From a checkpoint of a small mixture-of-experts model trained on Wikipedia.
Experts: 128 experts in each of 14 layers, 8 picks a token, a softmax router.
Training: a variant of Muon for the experts, 4416 steps.
Below are experts of layer 8 (counted from 0) of a mixture-of-experts language model. Rows are named router (the router's row for the expert), gate (a neuron's input weights, with its number), up (a neuron's input weights, with its number), down (a neuron's output weights, with its number) and show model dimensions 64-127. Each number is 128 + 24 x the weight over its row's rms, rounded and kept within 0 to 255.
Before each expert's rows: "gets" lists some tokens that make up at least twice as much of what it gets as of all text; "mostly gets" lists some tokens that are sent to it at least half of the time. This comes from a sample of Wikipedia text that the model never trained on. Tokens count by the router's weight.

# expert 41
gets: "al", "ed", " of", "pos", "ing", "ca"
mostly gets: "pos", "sum", " Release", " original", "titled", "Al"
router [133 148 122 122 100 159 115 124 134 119 116 132 126 150  98 125 151 104 118 167  93 144 101 127  82 101 148 108 109 133 108 152 102 126 118 111 139 147 135 148 126 142 141 152 100 113 128 172 160 115 158 107 110 116 114 159 120 140 129 127 161 133 126 122]
gate0 [152 101 152 139 106 106 161 105 151 127 142 126 146 156 128 116 169 109 160  71 124 162 152 177 127  95 140 137 106 110  84 128 149 101 105 120 114  82 136 131 143 135 154 138  97 165 140 135 140 134 144 104  96 140 104  88 180  97 122 117 144 143 114 140]
up0 [139 181 128 139 142 144 101 116 160 116 160  82  81 126 137 143  91 120 110 159 126 140 100 135 117 139 133 154 107 128 136 137  88 123 152 144 113 175 134 151 146 122 115 107 136 118 100 172 106  98 148 129 134 132 109  92 157 138 157 162 144 144 149 122]
down0 [111 123 123 120 147 126 169 102 145  93 123 115 149 112 140 112 114 141 149 110 109 156  67 109 120 111 111 152 111  94 120 122 130  74 100  86 145 169 111 172 119 117 127  89 141 122 141 156  85 120 123 141 164 115 169 120 112 119 151 160 169 117 129 121]
gate1 [167 134 146 132 141 150 137 158 101 115 119 163 135 175 127 161 176 136 125 134  81 136  89 138 104 149 150 114  73 143 122 121 130 133 159 102 104 101  89 177 122 125 100 157 103 131 138  97 140 115 130 119 135 141 115 150 145 158 168 142 137 143 139 138]
up1 [110 121 169 110  98  90  93 139 124 121  97 146 112 108 112 123 123 134 112 153 104 110 145 128 130 101 142  96  91 154 104  95 102 139 129 122 113 118 114 133 149 156 113 147 142 132 111  79 145 105  83 106 163 115 145 160 128  86 146 114 134 123 105 132]
down1 [128 141  95 146 152 126 131 181 106 160 153 122  57 134 122 151 156 135 115 123 137 113 115 146  97 171 143  90 107 156 119 145 131 145 135 121  88 130 155 113 153 128 135 129 133 124 120 128 124 118 100 142 148 122 175 153 161 145 122 138 136 132 137 128]
gate2 [102 151 143 148 172 141 116  98 164 113 137 131 124 146 124 148 165 113 176 140  96 130 124 128 128 123 140 152 147 129  96 170 139 113 170 160 153 111 109 136 165 105 107 107 106 163 126 150 113 142 117 136 110 107 133 115 136 121  98 123 137 137 105 125]
up2 [118 122 145 130 118 114 142 140 175  73 166 118 142 114 141 162 144 155 114 115 113 181 125 136 174  87 142 131 122 147 131 126 187  90 183 114 100 158 121  83 134 128 111 116 148 122  87 151 114 153 119  94 104 136 119 108 104 114 127  95 139 117 122 127]
down2 [114 141 168 126 142 159 135 141 121 128  62 121 108 127 124 148 156 125 129 130 120 146 150 135 144 136 111  73  96 114 123  86 102 173 116 146 120 124 150 147 121 144 143 111  89 143 139 176 135 119 127 129 132 144 128 128 126 195 105 103 133 121 134 141]
gate3 [128 157 140  76 137  71 122 115 125 121 116 170 127 151 133 111 122 145 111 111  82 152 170 111 128 111 125 166 131 159 113 107 102 111 122 133 116 117 160 154 105 163  91 116 116 135 132 154 154 139 162  89 142 130 105 125 102  94 122 128 125 115  69 137]
up3 [122 103  71 157 115 146 152 139 107 128 150 148  87 157  82 134 126 116 106 137 146 165 132 135 116 121  81 156 145  94 177 111 142  88 133  96  50 143  89 141 135 143 124  99 138 139 123 178 142 122 105 140 139 104 153 157 111 132 125 167 100  96 118 107]
down3 [111 142  92  88 121 108  84  95 120 106 127 109 124 127 131  97 149  87  99 129 134 137  95 120 109 164  91 169 133 133 142 113 101  81 114 143  94 132 156 148 139 111 162 196  94 122 121  95  93 103 139 118  82 103 135 107 145  83 137 115  89 138 188 109]
gate4 [126 135 123 122 109 141  90 116 116 165 161 126 162 153 189 107 156 109 133 102 111 154 138 114 141 132 173 112  95 163  93 139 140 152 137 105 124 152 102 125 119 155 153 143 142 128 126 127 108  96 146 121 168 153 119  98 125 135 124 135 155  98 121 128]
up4 [125 168  75 152 105 156 121 140 103 102 133 150 141 115 119 151 124 124 110 107 134 142 141 115 141 114 104  97 182 106 103 131 153 127 121 174 126 145 103 153 149 129 172 163 173 109 155 117  98 148 136 123 122 138 172 123 146 112 150 137  99 153 113 104]
down4 [136 145 127 140 181 141 149 156 126 101 131 144 135 146 149 153 142 113 169 120 164 110 119 129 113 174 144 125 136 146  93 133 129 140 153 159 100 166 147 143 140 123 144 111 104 124 134 168 110 153 119 120 141 171 117 123 105  94 126 111 139 178  96 131]
gate5 [159 148  87 119  77 101  95 140 111 176 118 121 142 145 118 137 139 109 155 131 144 103 151 143  99 153 130 136 155 113 177 138 152 112 103 106 115 154 111 105 150 116 134 124  83  79 116 138 153 104 137 147  72 117 119 115 129 165 116 132 130 166 118 124]
up5 [114 109 116 121 146 131 159  94 156 157  92 110 103 109 169  99 143 131 154 119 113 115 146 125 130 107 126 150 163 158  97 133 131 135 142 134 143 122 135 105 128 124 153 153 155 160 127 129 124 115  87  86 131  98 175 121 127 100 123  69 136 162 142 131]
down5 [ 75 129  98 100 130 183  97  78 115 160 119  98 146 138 127 131 133 123 119 122 127 127  92 155 129  96 108 117 117 142 143 121 156 165 112 132 144 140 123 111 141 138 111  97 142 159 125  95 138 160 122 116 115 126 196 121 116 114 177 139 135 130 108 139]
gate6 [135 118 118 130 160 151 126  95 106 123  97 191 122 150 131 128  96 148 119 143 153 149 121 147 143  99 125 158 119 113 120 172 129 118 127 142 137 190 106 139 105 100 110 148 164 169 117 138 143 138 143 108  75 121  86 130 159 134  89 137 121 145 150 118]
up6 [146 130 145 184 122 182 103  91 182 146 148 108 115 124 134 108 145  73  98 119 131 130 181  95 177 109 160 137 134 145 144 158 131 131  66 143 119  76 161  92 115 163 160 187  93 159 163 125 107 140 158 120 127 159  95 120 140 122  75  76 160 182 138 126]
down6 [129 112 118 116 142 155 126 165 118 137 170 115 139 114 170 115 175 138 110 119 139 179  77 129 148 137 115 100 111 116 112 161 133 149 140 141  67 161 132 116 130 163 122 104 147 127 202  99 132 161 126 128  97 123 118 142 151 154 175 123 144 112 108 113]
gate7 [132 161 115 128 175 151 183 142 127 170 147 123 127 160 130  99  75 137 128 130 133 169 146 116  75 166 108 114 122 122 112 145 164 107 119 131 124 133 180  92 113 109 123 108  71 115 141 166 131 122 110 103 178 121 143 149 153 150 150 138 125 160 127 132]
up7 [114 144 158 200 105  99 128 119 160 110 145 118 116  83 130 103 147 115  99 104 147 167 122 107 137  81 120 107  69 135 129 110 130 101 130 142 118 127 164 127 151 103 112 118 117  99 135 108 142 137 123 131 159 138  75  91 135 138 155  79  90 134 122 115]
down7 [121 102 150 136 150 111 125 107 109 163 144 146 142 130 124 137 179 109 127 137 127  86 159 120 151 145 138  81 138 142 152 118 124 161 149 138 126 142 180  93 132 142 104 168  84  82 122 149 115 133 149 127 129 101 130 132 108 116 144 143 175 109  92 186]
gate8 [150 143 113  97 135 133 152  88 130 139 128 117 138 148 127 115 118 122 107  78  84 110 118 139 108 117 112  99 138 158 149  96 118 122 141 111 101  86 154 153  99 103 149 138 100  82 166 131 176  94 166 119 117 123 126 173 128 131 140 129  99 135 110 111]
up8 [143 119 131  68 128 141 136 106 121 109 177 112 149 126 160 137 154 125 154 117 110 127 122 159 126 118 127 137 135 111  96 147 162 123 137 105 107  95 144 101 117 155 132 134 143 127 138 139 121 117 139  98 124 122 149 117 139 165 123 130  85 153 115 115]
down8 [ 80  87 123 150 115 117 118 151 131 115 145 148 153 114 126 135 156 187 127 116 144 126 115 125  97 147 164 111 159  99 120 118 144 105 109  97 138 132 158 131 101 137 135 112 173 118 116 126 145 127 136 145 119 134 140 137 147  88 123 122 107 135 140  71]
gate9 [110 140 100 133 120  97 176 144 106 150 180 137 124 166 133 120 132 108 128 105 132  93 128 157 140  55 170 133  92 126 116 142 106  75 162 126 106 177  98 123 155 125 186 149 143 142 127 120 104 162 169 129 124 124 162 124 118  75 153 171 138 125 131 128]
up9 [ 94 150 159  96 118 137 157 111 103 142 134 121 147 139 136 140 125  94 103  95 133 177 121 151 174 131 146 135 109  77 156 114  97 149 154 127 120 149 124 108 127 121 148 108  78 124 145 122 143 125  85 140 133 137 115 135 122 129 102 129 132 119 114 138]
down9 [113 129 113 112 160 133 116 122 159 119  91 129 129 112 117 120 154 140 105  85 165  99 137 101 107 129 106 150  67 114  92 130 111 135  74 167 146  91 127 142 123 155 110 134 113 193 172  90  83 124 138 142 112  98 145 141 138 131  81 155 141 146 156 167]
gate10 [136 163 142 138 136  94 104 124 128  62 133 150 116 175 165 140 147 123 127 108  99 162 116 155  89 123 103  82 140 114 156  94 181 141 128 127 156 109 151 148  98 112 121  95 121 101 147 106 154 135 157 162 134 142 102 155 142 132  90 103  98 113 138  90]
up10 [125 113 108 120 157 161 191  83 152 125 118 145 164 119 121 105 142 130 155 130 162 156 143  98 180 190 102 137 131  80 150 151 168 102 108  77 171 113 135 113 125 129 138 148 132 124 120 181 155 120  86 148 111 124 139 101 140 137 133 128  95 110 107 128]
down10 [133  96 136 115 118 122 148 111 149 147  69  99 148 115  96 123 121 112 153  72 107 159 125 177 138 109 146  94  91 113 152 136 103 165 129  86 156 134 118 120 126 139 110  68 105 104 123 158 103 138 112 173 188 136 119 140 108 127 115 140 125 107 115 121]

# expert 97
gets: " of", " by", "ed", " with", " for", " from"
mostly gets: " by", "ated", " including", " produced", " using", " between"
router [145 136 135  91 125 162 137  89 129 149 115 123 150 162 128 131 135  73 118 157 103 141 141  75  53 133 139  72 107 131 119 152  91 142 107  81 125 142 148 138 116 129 123 157  88 143 163 139 155 153 123 128  93 127 100 183  90 168 107 167 111 153  95 156]
gate0 [134 135 148 109 115 144 148 101 137  91 134 123 102 168 141 122 104 121 164 131 160 126 150 142 153  95 148  82 121 138 164 116 126 150 129  91 112 126  71 115  84 115 124 115 106 125  89 112 113 132 130 126 103 128 150 150 136  90 109 123 127 140 118 142]
up0 [140 144 122 110 117 131 117 115  77 164 135 173 190 144 126  93 127 107 147 118 188 138 152 124 149 149 133 106 128 115 123 204 112 138 123 174 108 104 173 121 132 119 191 103 141 130  89  92 127 118  89 146 120 143 124 118  98 129  87 157 120 137 124 148]
down0 [148 118 121 138  88 117 127 118 139 134 127 111 127 145 115  98 121 153 143 151 111 128 130 147 146 133  89 131 147 129 143 111 112 139 127 117 159 170 169  76 154 147 137 111 157 163 147 144  82 155 111 147 142 134 117 126 106 175 106 119  84  60 136 141]
gate1 [145 109 112  88 116 145 100 112 108 122 127 169  76 109 147 159 170 150 141 142 118 129 143 107 122 117 145 112 140 126 126  60 109 122 154 169 119  72 100 120 123 146 129 128 161 161 164 139 151 147 137 124 118  89 125 120 158 120 109 116 126 159 134 116]
up1 [131 103 142 102 115 134 136 131 115 127 113 140 119 154 166 153  98 135  95  91 145 156 169  84 164 111 151 132 139 130 142 145 201 118 127 121  93 118 104  80 107 132 154 142 139 141 173 135 167 148 129 109 110 116 122 161 111 119 171 145 190 135 165 139]
down1 [134 129 132 107 134 127 121 107 204 152 137 131 132 120  89  93 124 131 141 133 153 111 126 128 140 128 136 101 160 140 131  98 124 184  85 145 168 146 110 101 159 133  99 115 116 144  97 107 106 131 148 161 130  93 164 122 145 111 125 121 116 165 146 123]
gate2 [162 156 132 105 135  95 137 113 137 162 111 112 130 168 126 147 129 139 156 133 107 134  88 121 123  91 118 154 134 183 131 112 131 141 142 151 149 102 139 101 144  42 127 160 113 105 122 115  79 125 144 105  69 127 166 133 168  81 116 119  91 153 147 156]
up2 [106  90 127  99 125 110 116 134 161 151 143 137 176  83 106 131 111 119 117 149 117 122 125  98  86 166 114  78 168 150 152 163 118 100 112 132 142 135 113  88 151 165 121 130 123 120 129 146 107 120 191 119 113 128  96 141 112 115 138 109 140 119 111 111]
down2 [116 124 115  81 116 113  88  92 128 139 145 120 167 166  87 124 119 139 131 140 111 125 125 135 131 112 126 130 148 128 154  74 155 165 135  99 139 134 104  90 108 110 125  86 144 149 148 135  93 128 114 112 126 132 121 131 100 122  95 118 137  92 161 134]
gate3 [178 125 144 131 151  98 119 124 144 164 166 147 174  88 126 135 121  94 152  97 118 132 167  87  84 116 127 141  81  94 142 129 119 153 112 109  75 170 161 139 108 149 117 102 160  89 110 128 145  92 115 174 115 139 150 127 108 160  75 155  92 165 155 138]
up3 [118 107 117 142 128  78 160  87 136 123  68 157 124 146 158 122 137 164 116 149 123 131 154 147 145 152 137 179 127  88 191  99 110 103 144 182 122 136  81 175 151  96 108 155 173 106 125  79  81  81 129 111 127  81 127 101  85 153 159 137 154 131 141 120]
down3 [139 132 150 151 112 172  76 104 183 143 112 131  95 113 119 163 102 114 114 102 176 120 133 106 137  96 155 140 104 121  85 134 124 123 115 100 171 147 163 130 120 109  89 128  95  71 162 140 148 123 138 118 106 116 119 101 116 135 173  95  95 128 107 177]
gate4 [ 73 125 129 150 125 131 153 113 138 120 154 103 163 127 118 130  86 142 136 141 102 123 182 122 159 157 147 129 109 145 114 136  95 111 123 108 171 159 161 143 165 133  90 111  85 160 123 139 108 158 127 147 159 142 114  99 135  83 151 128 160 127 136 121]
up4 [111 105 177 103 142 150 127 121 141 133 139 142 133 160 166 188 173  97 142 137 117 163 136 148  78 116 134 116  92 160 114 124 132 148 133 157  88 111 100 140 140  98 118 145 201 181  99 123 152 140 112 113 140  96 152 137 105 162 161 103 133 139  84 151]
down4 [163 131 152  86 125 108 118 120  96 116 103 117 123 124 134  74 136 155 108  86 157  75 116 116 136 120 137 116 165 123 144 122 106 152 116  89 155 101 145 143  95 150 156 127  90 185 128 120 141 105 124 165 127 158  84 122 127  97 102  98 113 117 206  76]
gate5 [ 95 143 159 140 113 101 182 103 115  75 132 131 134 107 100 123 130  99 130 111  93 159 153  72 110 137 123 127 148 113 154 112 145 140 170  97 187 125 107 148 112 133 121 143 131 103 136  89 133 113 112  99 128 112 140  65 127 138 164 152 111 130 145 126]
up5 [119 105 137 158  96 170  97 120  81 110 143 154 114  92  80 120 136 116 110 135 115 148 134 140 132 130 147 129 121 148  93 111 138 148 110 132  86 165 122 118 115 131 129 178 135 110 104 129 141  99 135 147 152 109 144 100 177 205 113 138 133 133  74  89]
down5 [116 136 115  96 162 103 188 142 146 109 140 112 127 137 100  98  95  93 160 124 148 145 145 134 149 113  98 113 132 148 135 115 102 126 137 138  97  92 123 122 121 177 121 139 128 118  99 183 110 171 124 126 154 135 129 122 105 106 174 111 134  96 160 131]
gate6 [ 93 161 130  96 117 148 139 162 112 129 166 127  91 145  96 165 177  75 111  77 105 114 161 136 146 125 137 132 192 155 125 128 133 136 124  97  68  98  87  23 103 124 133 112 131 158 172  99 169 164 111 107 128 132 146 129 124 174 132  91 124 102 137 167]
up6 [ 90  98 113 105 134 114 126 116 128 121 108 133 106 129 154 145 136 117 142 132 157 153 155 142 160 120 149 126 128  81  83 154 134 137 120 146  95 154 148 122  88 120 124  93  69 149 102 124 184 143  87 139 184 145  95 128 136 104 158 150 157 137  99 120]
down6 [100 143 136 123 110 171 122  97 120 123 173 128 132  99 166 144 150 114 137 100 160  83 143 123 148  64  44 145 146 118 120 130 126  88 108 104 115 159 131 121 172 117 111 133 170 130 132  94 160 171 161 131 126 151 148  83 142 103 125  95 120 105 101 131]
gate7 [187 118 120 102 109 130  68 140 137 129 117 125 111  98 116 156 153 147 122 104 133 112 128 123 106 105 118 119 145 199 151 106 122 123 133 149  92 153 105 127 155 151 118 138 136 145 125  83 192 157  99 147 113  87 152 136 125 105 142 163 146 100 104 103]
up7 [108 142 128 118 107 124 130 125 113 145 121 129 133 142 109 100 109 127 118 117 130 103  80 140 114 126 115 108 126  85 127 138 152 106 167 106 138 131 149 129 179 111  97  84 165  98 125 130 135 144 137 127  95 164 110 143 118 125 105 153 140 109 138 127]
down7 [107 148 161 159 146 141 115 120 109  52  99  85  94 132 122 109 130 104 120 110 134 126 146 119 122 125 105 137 106 110 109 134 170 132  88 120 160 113 123 111 101  64 121 119 156 101  91  81 110 128 152 118 130 134 129 147 168 165 100 198 106 136  93 140]
gate8 [143 133 163 132 146 124 129 155 129 105 114  96 119 128 136  90  84 113  82 120 133 193 160 118 123  88 109 123 111 102 163 125 115 125  94 134 128 140 148 124  89 117 109 118 114 158  71 124 130 126 112 137  76 133  93 143 124 132 118 170 140 127 172 142]
up8 [ 85 115  96 135 128 106 115 152 134 127  94 144 129 158 132 112 136 140 107  98 172 151 120 108 167 123 170 130 123 130 118 100 118 175 159 100 115  82 110  99 125 130 148 103 156 112  85 140 140 120  98 152  80  94 127 130 138  95  99 116 124 158 122 122]
down8 [135 145 101 159 142 121 199 129  90 104 158 156 136 143 121 131 113 140 140 160 101 137 171 159 132 124 121 170 208 109 168 136 144 136 130 148 129 114 128 161 163 128 127 147 142 112 107 137 126 134 148 103 139 168 111 126 134 125 166 123 138 103 138 128]
gate9 [ 55  94 133  90 130 103 145 113 150 134 112 149 147 131  92 107 146 114 179  88  84 152 117 116 114 130 139 125 121 154 127 104 163 133  99 142 112 147  97 157 143 128 142 130 127 148 121 139 148 171 129 139 146 143 141 119 102 180 135 124  96 119 121 123]
up9 [106 150 124 148 155 202 104 123 152 124 127 137 117 118 155  96 136 129 122 157 107 135  97 124 170 129 176 122 139  79 163 146  88 140 123 128 155 127 116 129 121 106 132 118 111 120 138 143 111 157 119 127  90 144 128 141 109  86 147 106 143 116 110 134]
down9 [116 147 115 141  98 132 152 105  89 112 113 109 143 121 123  92 138 119 112 127 117 150 141 139 111 136 137 108 107 175 161 111 135 174 165 127 121 141 165 145 150 106  88 145 135 166  98 136 120 137 110 122 121 112 119 144 102 126 130 146 132 135 126 159]
gate10 [127 118 122 140 125 114 116 124 160  94 139 123 126  98 127 100  90 127 129 139 123 139 127  96 146 102 126 135 135 125 194 172 122 113  85 126 149 140 108 122  94 129  92 133 123 123 132  81 169 146 156 161 120 136 119 129 158 115 134 130 112 141 189 136]
up10 [118  81 127 165 133 147 112 119 134 174 126 151 142 148 123 119 168 146 129 100 162 111 137  87 118 107 113 147 185 129 143 107 134 104 102 132 131 159 118 138  87 120 127 123 176 110 117 142 131 160 129 179 154  99 145 125 112 127 123 153 133 110 111 109]
down10 [103 143 139 100  90 120 141 127 146 110 141 124 145 114 150 136 112  94 132 134 126 111 165 158 145 165 147 122 105 116 107 150 143 169 149 127 125 187  74 174 133 135 143 114 114 124  81 138 114 152  86 114 121 136 114 160  67 150 167 105 131 148 109 132]

# expert 53
gets: "i", "9", "ga", " National", "ku", "ka"
mostly gets: " National", "ku", "iya", "ga", " Uganda", "aya"
router [181 112  96 121 131 125 110  97 121 157 118 116 147 173 101 146 159 137 113 146 133 152 108 114 122 112 133  95 106 146 109 141 135 111  99 132 169 160  99 143 129 135 159 136 116  85 159 166 137  84  96  96  89 115 129 170 114 158 123 124  89  70  97 113]
gate0 [154 144 175 129 156 125  99  95 117 133 137 104 143 182  88 126 122 119 130 145 167  88 127  95  96 109 153 138 118 137 170 123 125 173 154 130  86 165 119 153 131 119 139 125 120 109 144 134 110 125 126 145 134 117  93 106 159 115 130 102 117 140  95 122]
up0 [139 105 132 127 111 155 158 162 185 164 123 170  88 157 138 149 162 167 111 102 113 121 148 145  95 163  95 112 150 126 126 159 161 190 129 127 141 171 154 148 140  99 140 104 172 102 126 157 125 142 124 144 151 137 106 132 133 170 147 118 121 111 119 112]
down0 [129 144 137  58 174 152 105  93 143 120 185 113 110 100 143  88  97  98 116 162 106 117 132  83 129 122  95 111 120 120 124 148  84 151 112 180 137 118 111 103 178 142 129 118  89 121 122  85 113 116  86 142 150 143 117 174 114 166  87 108 116 124 131 182]
gate1 [138 136 127 115 161 170 132 123 129 126 131 173 134 130 158 145 154 124 145 142 159 153  98 135 149 125 130 135 145 140 116 112 130 113 134 139 128 180 107 186 187 168 119 128 136 155 101 132  95 193 112 121 110 139 117 132 107 106 131 120 106 111 107 117]
up1 [ 83 149 147 103  95 111  94 129 129 168  82 138  97  96 142 125 116 138 122 133 120 125 146 138 140 120 149 103 136 120 102 145 176 145 118 134  77 118 143 165 164 136 120 144 127 121 107 118 127 136 109  97 149 151 164 141  99 107 118 114 119 162 158 149]
down1 [138  87 111 111 152 135 128 121 105 140 150  96 127 140 109  99  93  97  55 129 136 133 134 154  94 123 130 126 140 103 150 160 126 138 174 146 113 161 147 112  95  70 173 119 113 110 134 107 120 131 148 127 118 115 120 148 115 118 167 152 172 176 110 123]
gate2 [147 123 127 143 141 107 132 119 134 122  92 101 123 124 132 139  94 151  54 123  85 167  83 164 137 112 172 136 147 164 142 117  90 102 109 128 143 150 118 113  98 156 154 146 139 137 160 105 119 138 114 142 133 113 124 152 119 177 110  95 131  96 166 156]
up2 [ 96 118 115 134 146 103 110 113 172 126 149 146 119  98 150 126 122 104  99 155  89 178 185 147 103 125 131 122  86 120 179 164  81 109 176 142  98 152 148 142 111 132 105 104 110 110 101 137 156 163 195 128 145 130 141  50 113 103 145 100 126 135 109 126]
down2 [150 162 136 151 147 163  96 135 111  74 117 139 106 155 156  84 159 134 153 142 153 143 117  76 175 136  98 143 168  99 184 168 133 135 137 135 114  75 161  81 131 109 135 138 112 117  75 111 113 181 110 152 149  93 109 127 112 106 116  87 102 172 135 118]
gate3 [141 122 100 132 146 127 105 143 122 127 139 111  95 147 110  92  93 123  98 138 112 131 118 149 101 141 131 123  90 120 111 140 130 105  79 117 111  86 131 137 127  71 163 115 144 138 144 154 146 157 101  95  98 123 122 140 112  69  96 120 172 145 150 139]
up3 [ 98 114 138 133 161 109 143 140 177 130 115 118 109  97 104  91 108  68 127 136 126  97 113 120 182  94 195 169 139 154  90 100 125 132 152  89 108 101  98 153 109 150 151 112  86 134 137 147 144 132  95 146 133 120 161 110 126 162  81 107 119 150 141 144]
down3 [114 174 130 156 175 165 124  99 119 115 152 121 128 174 161 150 142 128 177 177 115 109  95 120 130 147  84 112 123 182 116 110  98 103 108 148 147 147 127 130 100 132 146 140 140 117  95 110 130 150 107 146 125 162 134 139 127 105 156  96 177 150 110 142]
gate4 [171 123  93 152 159 148 126 104 159 142 135 142 121 136 112 123 149 182 137 103 127 123 132 129  86  96 111 100  99 141 126 113 143 119 160 154 150 101 125 162 130  93 118 100 130 148 142 184 147 131 182 138 131 118 136 113 140  70 111 104 112  81 115 168]
up4 [171 120 123  99 135 156 149 146 172 124 117 120 161 149 148 153 103 156 125 135 114 170 108 136 131  86  97 139 122 155 159 138 144 129 114 112 137 145 155 149 135 125 145 108 143  88 140 120 179 158 113 152  85 125 142 127 177 110 115 149 104 146 122 170]
down4 [114 168 129 141 133 134 130  86 102 108 128 121  67 141 127 111 125 100 155 114 134 131 123  45 136 146 157 133 157 127 157 144 117  83 147 127  89 114 137  75 146  86 151 121 127 108  98  99 171 116 106 169 135 106 119 129 157 118 145 126 142 121 112 165]
gate5 [127 116 126 153 133  95 117 114 172 104 120 124 126 109 113 136 140 115 157  93 110 133 113  92 157 137 142 145 153 132 103 159 108  92 159 118 136 118 102 133 147 142 126 109 123 145 161 109 153 133  82 114 101  80 215 164 158 166 106 131 147  97 113 137]
up5 [114 151  75 116  86 143 128 103  87 120 119 107 134 104 170 160 151 140 128 114 122 142 134 127  97 108 113 113 134 113 112  98 109 125 143 155 158 139 149 112 114  83 128 121 144  97 135 105  94 137 150 111 133 155 109 160 125 115 151 152 171  95 139 127]
down5 [109 131 106 142 118 126 103 118 133 148  91 140 123 142 117 140 107  90  90 128 134 162 162 140 199 160 112 124 110 155  87 146 124 193 153 154 121 150 102  86 137 135 110 152 125 111 159 124 149 147 119 166 127 138  99 130 189 112 128 110 141 124 142 168]
gate6 [137 170 142 169 124 160 141 171 130 124 131 112 110 156 131 102 137 149 106 107 131 119 161  98 128 119 165 116 115 141 152 169 116  95 142 141 138 129  80 116 138 201 122 108 101 131 114 145 120 135 121 158 139 106 154 130  97 129 128  99 119 131  98 159]
up6 [120 132  93 169 114 197 141  98 166 123 118 130 158 149 109 142 128 111 169 120 125 147 140 119  97 161 158 135 121 113 152 155 129 142 138  96 119 156 131 112 139 137 123 125  96 121 114 142 172 113 146 158 159 190 187 117 105 125 146 136 137 142 138 144]
down6 [157 150 154 133 140  71 135 130 125 148 155 107 136 112 126 105 164 165 137 122  92 157 125 106 139 138 154  95 145 151 134  90 127  99 119 139  78 130 137 175 114 131 111 167 130 142 155 178 152  92 130 113  95 132  97 150  89 171 164 113 114 142  94  67]
gate7 [179 103 113 107  72 114 131 136 129 161 135 140 118 144 135 135 177 146 122 108  75 143 149 153 125 130 144 102 116 137 106 151 126 122 130 139 171 122 120 133 116  86 112 103 109 140 119 132 126 122 152  71 112 118 138 153  95 106 131 131  89 115 131 178]
up7 [118 111 102 120 106 122  89 136 106 134 172 168  99 163 133 154 132 140  92 105 124  96 136  93 133 146  94 107 121 108 138 114 109 147 146 143 153 129 152 122 138 107 130 181 131 158 168 117 142 154 118  84  99  84 135 119 164 106 136 163 139  94  97 122]
down7 [163 109  99 175 129 139 199 121 143 145 165  70 148 110 112 127 141 108 128 175 107 111 131 129 118 169 140  96 128 148 160 173  57 157 147 110 140 131 133 123 158 115  95 163 111 149 121 131 114 121 119 101 137 113 141 159  98 105 162 128 122 119 152 145]
gate8 [153 137 119  97 124 148 109 148 172 128 199 129  93  86 175 152 131 126 128 146 134 135 133 108 157  92 123 109 149 118 111 132 102 120 130 103 164 123 116 132 122 177 128 100  93 118 141 105 118 136 114  95 158 191 130 134 123 146  97 106 139  81 115 118]
up8 [166 147 138  79  97 148  97 108 127 113 138 126 156 147 144 159 169 110 130 164 136 146 124 134 141 108 127 132 106 117 153 102 159  65 119 155 132 167 130 140 127 170 123 104 146 102 120 155 116 136 106 146 115 121 146 182 120 111 160 124 142 113 127 140]
down8 [108 135 164 123 149 121 169  98  98 170 132 163 162 109  90 140 116 123 133 119 116 151 113  90 146 154 127 129 127  96 148 105 124 145 108  95 133 101 124 109 162 113 123 115 133 139 160 113 148 139 159 122  99 121 124 126 112 148 118 116  99  95 162  85]
gate9 [131 167 143 120 181 170 107 108 132 127 131 119 147 115 118 149 106 112 133 137  94 109 167 144 101 141 163 177 133 138 109 160 111 107 134 102 128 146 105 142 151 130 166 156 126 115 156 123 129 137 129  96 150 105 145 151 163 127 141 140 152 103  83 147]
up9 [118 185 136 125 128 114 104 131  99 141 145  87 109 104 107 153 124 129 146 164  90 123 162 119 125 100 106 117 168 163 122  98 105 123 176 102 163 132 186 106 119 159 145 146 167 107 121 115 146 116 110  97 105 118 138 148 128 119 152 137 155 127 119 113]
down9 [161 124 152 110 125 140  87  87 126 151 122 111 143 126 138  73 104 129  92 143 113 130 137 192 133 104 101 107 116 156 126 113 153 143 122 133 135  96 115 104 108 109 117  72 100 118 145 141 110 133 104 124 123 100 164 131 135 135 144 116 127 126 116 134]
gate10 [154 144 108  95 122 148 144 134 138 134 152 107  92  96  64 168 115 127 133 121 146 105 139 118 155 139 158 124 146 150 136 128 118 121  99  90 165 155 146  79 113 124 148 122 122  93 163 141 123 174 122 111 143 117 152 142 115  98  94 176 113 137 115 113]
up10 [157 148 136 145  92  92 157 107 152 125 125 130 101 154 113 154 126 127 133 133 100 133 107 107 139  88 172 132 151 141 133 120 125 129 146  93 118 166 123  99 103 184 137 152 106 107 109 128 110 107 141 123 162 142 147  94 140  66 142  97 142  95  95 120]
down10 [133 139 156 108 158 110 175 133 129  66 131 131 127 106 139 126 112 131 140 146 138 114 107 159 140 144 109 137 158 107 138 110 155 112  98 122 106 113  84 157  89  99 108 138  78 105 132 157 154 132 133  81 135 132 173  89 112 135 161 118 131 167 141 129]